python train.py --n_experts=256 --d_expert=32 --moe_layers=[2, 3, 4, 5, 6, 7, 8] --normalize_top_k=false --max_seq_len=1024 --train_tokens=324400000
Below are experts of layer 4 (counted from 0) of a mixture-of-experts language model. Rows are named router (the router's row for the expert) and show model dimensions 0-255. Each number is 128 + 32 x the weight over its row's rms, rounded and kept within 0 to 255. Numbers have three digits each.
After each expert's rows: "mostly gets" lists some tokens that are sent to it at least half of the time. This comes from a sample of Wikipedia text that the model never trained on.

# expert 236
router:146123153146178116193183161118091119193143158177057110146066105076158082096156089152070105131089098069099171113123133142096082130129137129152151127115106149121122098067118093139163168191161079111122117080095170115113155056143159169196150133174069150183101107101136128139060092141174116150122125104152147118081107112139125134092128103092159132145083123138159164113129102100107128136106109175080198127178102155121156090110097199068107107107134152125097111102126138099162115093185072163131124169129141173152173128115127162173118134144107119185118071156113068098147167064118115125111140105157152142134160190101181125140162125103115136094104116166144099157145155095107139130110103126134171156105162146156098092105099086134141090189154100108157064073118090094110191162071103
mostly gets: " largest", " highest", " oldest", " own", " latter", " original"

# expert 183
router:147090033173109076074162169175128173129136158127167118131177115102129095123098113107171142132145117168119169142081116163142205145108171145125114170103120123135146105148119113142056084071121095137104138117140078101171111141120097187082176078145141190122174127156148174137163106089129110111109210097160142164156108140118114157147154147118121136190122153133171059146145069089110146153147129149180115098108133125117113104198176082109105110086081168194148150160159123158163064116154169149180152140131126100122143077119150128148151170106192157132098060172130111118125074161129125124133147086154160107125134084107084169140123147116118160176098128106128174155123158139135082093149086143099164094098103108135088123167082105054176149128158111098163106167131167140068065090084149
mostly gets: " Dave", " Harry", " Steve", "azi", "ör", "ür"

# expert 210
router:131100157091129111094126195072159152132121156089100130123139138160110104099135136164169155116137181181181171132147120190148093159114152107109107094151160062137151157085160123174092167146081177112129126157077136092153169177170167132146122165090120172200137169104153119102093089110131176096106150101047121173123132092062109149074135069161160153102121126108117146155176127074100123153083092086144134129105125144082074111144072101155098097088100194144093125073100129114096116132149156134114166116091188096116144123125113149128143119187163092137114097136119081106178056169089167176112177138129119112150154099203128104103120091191119156115101111189155128108112149135131113135135162095105177089109158102103129069161078092165185117149115140135152100114173059109074149096107129
mostly gets: "n", "ik", " Taylor", " Kennedy", " Dean", "an"

# expert 246
router:158114100106093167132133146085072188124173137100121169129181101108145113133183128158106146170140145138158129129120109099175140116122083159118100200111128129112132085097164091151158183122133088115173148124160173182071108144181117090096149137145117146164112151082177146151077142100095149072179101077175102124149168120061118181168086157068110120112151107141161076136063135182147118178131110138156127193174133138104116179138133111138112157155083082149143049115106118145130063158098151151108096132113123089125139158150143150110126155136112145086102070075133130148121126139137108093139100145080161130111067125113192138104168153164084116057115186188093086091108139094134132158081162121107094102147162100152153090133185046187138141134161072111130172125152154135134175097194146
mostly gets: " 40", " 34", " 52", " 53", " 42", " 49"

# expert 50
router:169081120150101133092138129080135088181155171109132183130121105166080155095151089158088156122156162118184126122143081160108183109130170162131106137142119142143175157208135083179152191127147076197114106154165085079097063117166086040133137155133149128140129157123135107124149109086133145067163127066170100126119128132100130167133103144149051087113133137151147102093108121136105162127117105105156142145123158110073093139127162079128124138176108099170099155151125114131107050131072129126106076109137180075152125097121191146136129180107099147108124106086131067136140109144102121135112098117148178123119076104195102160147103096126084060094075122089112132125116116105144124126100148140060078094058060133124069144106144103218172134127149124171155146115167171147163107154114166
mostly gets: " Sr", " Jr", " Votes", " Zh", " Ng", " Men"

# expert 47
router:083150133150088196094088129095153080141089116073089122125158078134135137139118155086166164127150081079190056115127106158107118145153077127150100142140083102168125086094145142092137139174100111169141113118118123132146086163108099080075130093127137094162071095137088157117141121170081084068125104118158110086115089094101115166137110128108149068122127121128076102122169138141139179153105160115126077179134161182076180108168070094124088100130082082165089100082140124111096104178168071096135152142138115129131114091138149085157102146105121125120190178150143107118128085185157093083112118132175142154110164090129183119148077124157115124130095118127163111074161097111133128128152166198090078172075104127110105153175215103111113149151086084080138131101127206165129088073083134
mostly gets: " ESPN", " NCAA", " Fame", " UEFA", " Dead", " Representatives"

# expert 230
router:094093073131101090140110114140160170197124079154091163105148099064098117086131132135137097108113154141160148148124112083093171090072114140128136190087154092125143179111114161163101127086132111190102146134134106126146143179092101112111190148176144163145126111132130143150183146152184125117126115135132100186122114112111180142134174161080147159144139130149132124144102095066126122132128157112179122129126131129132135075160102106139115079114107178163161150069132133171126072107157140102090125151186138059151193080090136194143098097101097070148167116132124148116127113151137186053133099156128202122105100106161104173163158074171109130176133112160153139165177118117102111086154111155114152125210101094186134133112088119178166092104132126111160195067181070123165180051113172
mostly gets: " Kun", " Kol", " Bos", " Hil", " Kel", " Got"

# expert 234
router:151084135113130126140069189100073166162061115082109132114140118142151140183154215108157158131183153125161145129119095103102159109126075091115096246163121111117118088072142100154090049155147103103167157139157142140109134161147084106160145119135123128148101133132130211151117112177135096112174148102118094065181125103123073109137064059130132144119200104116123077185144172136137136123114148138153091180137154127090167133091074087173163151129104087117115040086129090108130094100106149138141090130094145094113112097118105165094061114151136088068135125097092127145156127124106131112128086166091138165097082116147148091144159190157139105130157134108124146074099063094150092162156152163128128168091180097084098153135187127113148186140132104143173141127125118109131125092141147
mostly gets: " 47", " 48", " 65", " Apps", " 54", " 59"

# expert 200
router:147134190126095138115092119161133109141152166125094144095110149129104111164161140120154059190144132074185156142140098129110149152125052065116099114058148087101146178128153116098115110155103052124124097115096104158055123142116140141115149130190058109145147148174125131171097172127175092120142114074143143151152126135089187179071093117127141130124140053143075130155205168134123136058135100082078105093196113057077140139093167126150136129077118117195102112081076136093141138107079144123141109136139104057129112172145169156128155148115143175140122153136099151147118106161106091081133088142117081125124120086119097126074105131150094106151110110138109097173146067170120153150108074137086134140122143127132130136149113175187104115204161142129101163110136116190155080154088060
mostly gets: " For", " for", "For", " Chevrolet", "for", " Nominated"

# expert 190
router:175133145096147141124133166102108105118181189076108179142163133173110149093164173138129158089131132170175137190100112177109078140160103081125128113180095141071156104082188072126110123167095173104105113145122125155157175119119148140132130134051074126124126153093147098118082098129174135095083167092131101186139182060066086117123104129176164137095085082116161181136128160089150123148123133125179181106134145151111064126143087178159147118179143187151131119047127100145129149111115163099095109119151164139129095116114107170101167106190200121114173180116085052113184104137129168128134157167147163118123146101159143090146110070116144100099096087117114097098145133188141165104111150120084150158129145157104130093160079114163096157197110153105179107088118110113078133085116115
mostly gets: "  ", " N", "n", " Den", " Dan", "hen"

# expert 251
router:171163158126134145092062141053088164115099119104147132108149110139162173151111154121145126128145115093163193149083151143154105143112099129180113115111178138110136157118149103149078110099074170088160082106154107205135092150148099101122085116119174095149148141067120165161076164111099162118096054071107113148157077092114093094171071124164081145097096142180090128140047135156095109108076066127129119190112169159166133120078098105153092156159071135126102079147094150155071071164154177180123148099082117104125082129133146114093125111115176103153106135083161140118137159166127132087074115149080164099135099115152161093117117127114067094110127153130089133127092156114109151146103116168096068092130122132175157150175165165155147089120156170073133196135101097097065132092109146
mostly gets: " several", " three", " two", " MPC", " four", " five"

# expert 250
router:144160125102106115125105190124093153129135105074148162095134141086111196107100156157168157106098150158145149147105106108098186091197062138145135084133132130066162078175130090129136090112161170113117094122145150184127191125155151158143122173147149115158154153106121102065080160159102114135120117109106100153132109073169167139136099135114042120104151079111122073108101163128170151179129153103126082147179064077091093159095142137121135123166166111130131181111131096118157169123122156087101169171115134109163140140169103089124154174150107190131111130106140089112153088127114201152093152166155113104105096102128127117115120083103084163153116127111173061104167084106182087211100177087088087100100160147183170169138119100082171149102071126190185064154145119114156138160137145
mostly gets: " Ind", "Ind", "–", " Jo", " Van", " av"

# expert 149
router:106090121109093089082123149119192136123130097151140112103181111145120149124098103059130104079094178176044131161109117167143118143103135105112088082171154117138155203081169142170097127184151148162145093127100128111200175153097170151174175115118108216132145126091158118084142101153138119134161160075112114157104117142102140167080184065144153082115092168156092120155145171154083141113090145112138140176133184138112121104156093101103144119079060118141129129135171111165179107114086138196141169166108124107102119078120122150092140190068162128174106081140106145168128131128072201138177102131173103136117173081184076187159103136124169128154133105082119159079166128136156124129138112126089138183157135145118104078131135149138116164135130134157138094158167058089102111142155177
mostly gets: "San", "South", "North", " Green", " Charlie", " Santa"

# expert 241
router:125141194126094134140124164123169129149175153146148105182118180098144097088115110148177056122123124120135112135151131152145143127180116109136080066160120121121140067128056157101126160080152110125117079082165182137141067136099123154112103185095094104074181157172125130115129148120085113180133173145130141145122200131145082120134129142109151140119117153108073188134204144132162106093128124110079047137136095117149073101129178132131142108091114129159159126147154179141150137097080141108119145117074167193161099191150140090097201133160148143137113139172122137158092094083157135093171119172048164144155136089125112091139160135086106121116098165092102169083119051181080166150153137150112070094112196077132100190109153165083128111151123127124122086181078151141114157142160158
mostly gets: " and", " or", " &", " but", " nor", " except"

# expert 25
router:105108125139144124122191168143169152148140131162123121163164128097145110059097087086113128128130115112193137117123090122151154079123117157145115140140153164106134112114080135094073160120198123162100105114087113107170126100085078150114075135170061139129108136163165095161176090122122158148097123095150102154071112121135131179107154078154157072135104172129176106153097114135140113128139083140193167141167138196134106142141118151139075152175077155118172130109188136086136060138081133181100160121110124074100166043111095168123089130081132121137107089105136102093141119138128206127126139161189102126112102098121111167122093136183124195176115144089087144170100157107197114115126131145178104169148100080183090120119106126130081111142157125216037133107141150101109132053171161
mostly gets: " Civil", " Bas", " Ever", " Bab", " Far", "bert"

# expert 188
router:147115092136122115132114173185099154143077087159094177150135072097188148180129093095113104116141147164171114085109087121109138122171132092107151175150093121155134158157135112133109099162115148170082167077097114144137133156158097114152076139206099103061149097143126115137136139170134161096133140160171091092169067123161163201151080156124086111118172123162109114160130134085106171100104107110175159083202148054136115184148121106188089156163168091116141119178126097139155086163107144111053119131168132090181141169081157188137086136128098096168096091133133146167149184133130093116147090163114131139145142077139104141110135141181160139183108172059113132103156090112153078123147132092090074159071153118144100164137131088178100177112156143186124146105199115122130146116162176
mostly gets: " exp", " qu", " h", " p", " Jul", " exc"

# expert 113
router:107099170077147061174165153145156136175098108110087110103089129075082125142151071100096075132075120108095153142153080097099129097122096093091138125072129150139141134128113132127074104187137092145166141086097149153168111136142161132133149109207039114169118149139137120137077083107185109131119108134151083169074070176135148121103182096160130166201093165178177126070063099166095106155101179177143184178158074169134134128178095150123127158112116097165111157140181113165159090112124122118134116161090124152165111109133114104117108146108104123190123089137159159108189144104145101090147162152153168132121140084136103192124174119164114093094095123073119136120161152156197117091093118141157125169085135149173112123105104140174148170165172128199134137104112091123095129119102079
mostly gets: " 4th", " 2nd", " 3rd", " fourth", " 1st", "Personal"

# expert 192
router:074108145169135158133100143169139114150157113179182149103098099123138116143140073101140089100085081109088151055091178149118110131114136045134138132145126121131137118079085113115155155161158164102160119171100138102163130129161113159151078087161107131095112135163151125167127145114108066088134112145139160127169112117167147181191110154074184166115097124097174097154166158135101121128112143126055107197106120141094090147154154154094157127104095167084083141159147108169081181101170148158107152145116075185133141117165092101158100082117100136155205105159117062115144079159116186163072203108150099104171128100125189127142094137142122058112102143132129139082166140145080119084185119123091155174112163181095088075149084157119093158138163168126109140169116131116145160204096101
mostly gets: "ing", "ings", "ments", "s", "ects", "ures"

# expert 171
router:089150159168098165121120126155150114125162142148059094112103112161084143181160189108140164171159113078150130140190157094082070072112095114140111135070159120141146166128133190122137118070139140070070102142135114118099147091142125124108118087128107102127112149165142144177139152177136135188124138109080167120165144174140144135081119198073115125128138097127100087169203140123107144044141095143119107108162151099108147201139183118156085188053173171200123104086149188101145181121091093119178162104114088136144097128164068188139135130094116134121105163103144126112123134167142163111145149114114133131108159156094111131087176180117160186172153159093149134158144114183156135144089074123119082074096125172113102099147173184125093136172100129080104119137114144172143079141125089
mostly gets: " for", " who", " which", " where", " when", " while"

# expert 84
router:167095135178115132111130137126152124097151118119138168105104104062145115142154121154112071074072068161123157098081085126136116185145137183038099163105121080160102118157138158190110135148070128098170156103087134153217075108139109182070112180170187112149155089120121107139128106155123126135115142159078107135092095130144078079104136149106085128099124115056191129069098088110190176152153146162105116131126096084123094107165156093133168173132127131121115157167161091132119150119155065095167116092150125157114082130174050103129067113048089113131100126149161145097086112151143107137140132150180117155112148127179149104099142095087128139083111108088143101159093153088055092125124120117138108183113131160101121102132115102133093200137115185190099131145131097084146106114084126
mostly gets: " shop", " gas", " sc", "osp", " ski", " sn"

# expert 129
router:189117143130141121120179120067131122155098143134073070079115098077107110136130139170113169107163093133082152118130092161107081142168192143136121160158097128085110090165135125154101081173115114106123127106096159176176108144134147128185175164125064117145079151127120089133144165097130103182057155169119125120104109166090103092051150089150095144224127111130150187121113119096180142170152158152142129110112105156155105121164183119132172165075133152069128167085133105190147133146122066106143152106100144141071140135157140101197079134151173112181088112095141153106164149128120105129109146170166094147115138144140123096108142157143114173124073184155146113160109113161196122096109113101182105116113122151095136064119087107164086193151156141126179132054102094066138131136079070
mostly gets: " father", " human", " daughter", " mother", " singer", "year"

# expert 108
router:113111134109153070141102164158167120124183170185129119080149101104188153160159126077087114147109120147167159130185116195191084173129114108094117075096149087136090181130126148199061181128138135105169098119101135094137102146095188115105159131158141149152132172149114197166165132178102166144167128143135093121186156134193102175086159137135201099084115146146073049121141109102134114141109174073156170175084109150140119077080136147168132064114113110094182156092125175107132168111118109126119135142110099163108168118135105193108091088127114087142111135130082130099138113109104137076164165161144134112144142155120168115135119095111079129110109161095158096065191124193179152082185150118138070146137176147156070139080087122095153105111104128113095143134116130146107117118169147
mostly gets: " their", " Their", "Her", " your", " whose", "His"

# expert 6
router:120104101140107128146121130195070143083149043120148123126082110136116066127107121115118097122123135120050115136153190125157127149095168086143129109081168094140140120152130113094169103144109135161078141161132134136131108117153143191188095091112132105077107175084123115130158156122101110161085086071091174147149113137170100152175178153171190147142088120099176115158143131154169082150095150165066136153088142147082143159165192128143153106078104148140141139118046088143045117183143088153147169096107095168158171131125105093125115067068105175165155187133140050076169104154087138141141153098096155125071090171168213139092116153148104117150145140133167138174144135147113110123171159124178164121073090160099117092141167148097121118113161142098154132184142163107159125128105129
mostly gets: " took", " worked", " went", " began", " joined", " wrote"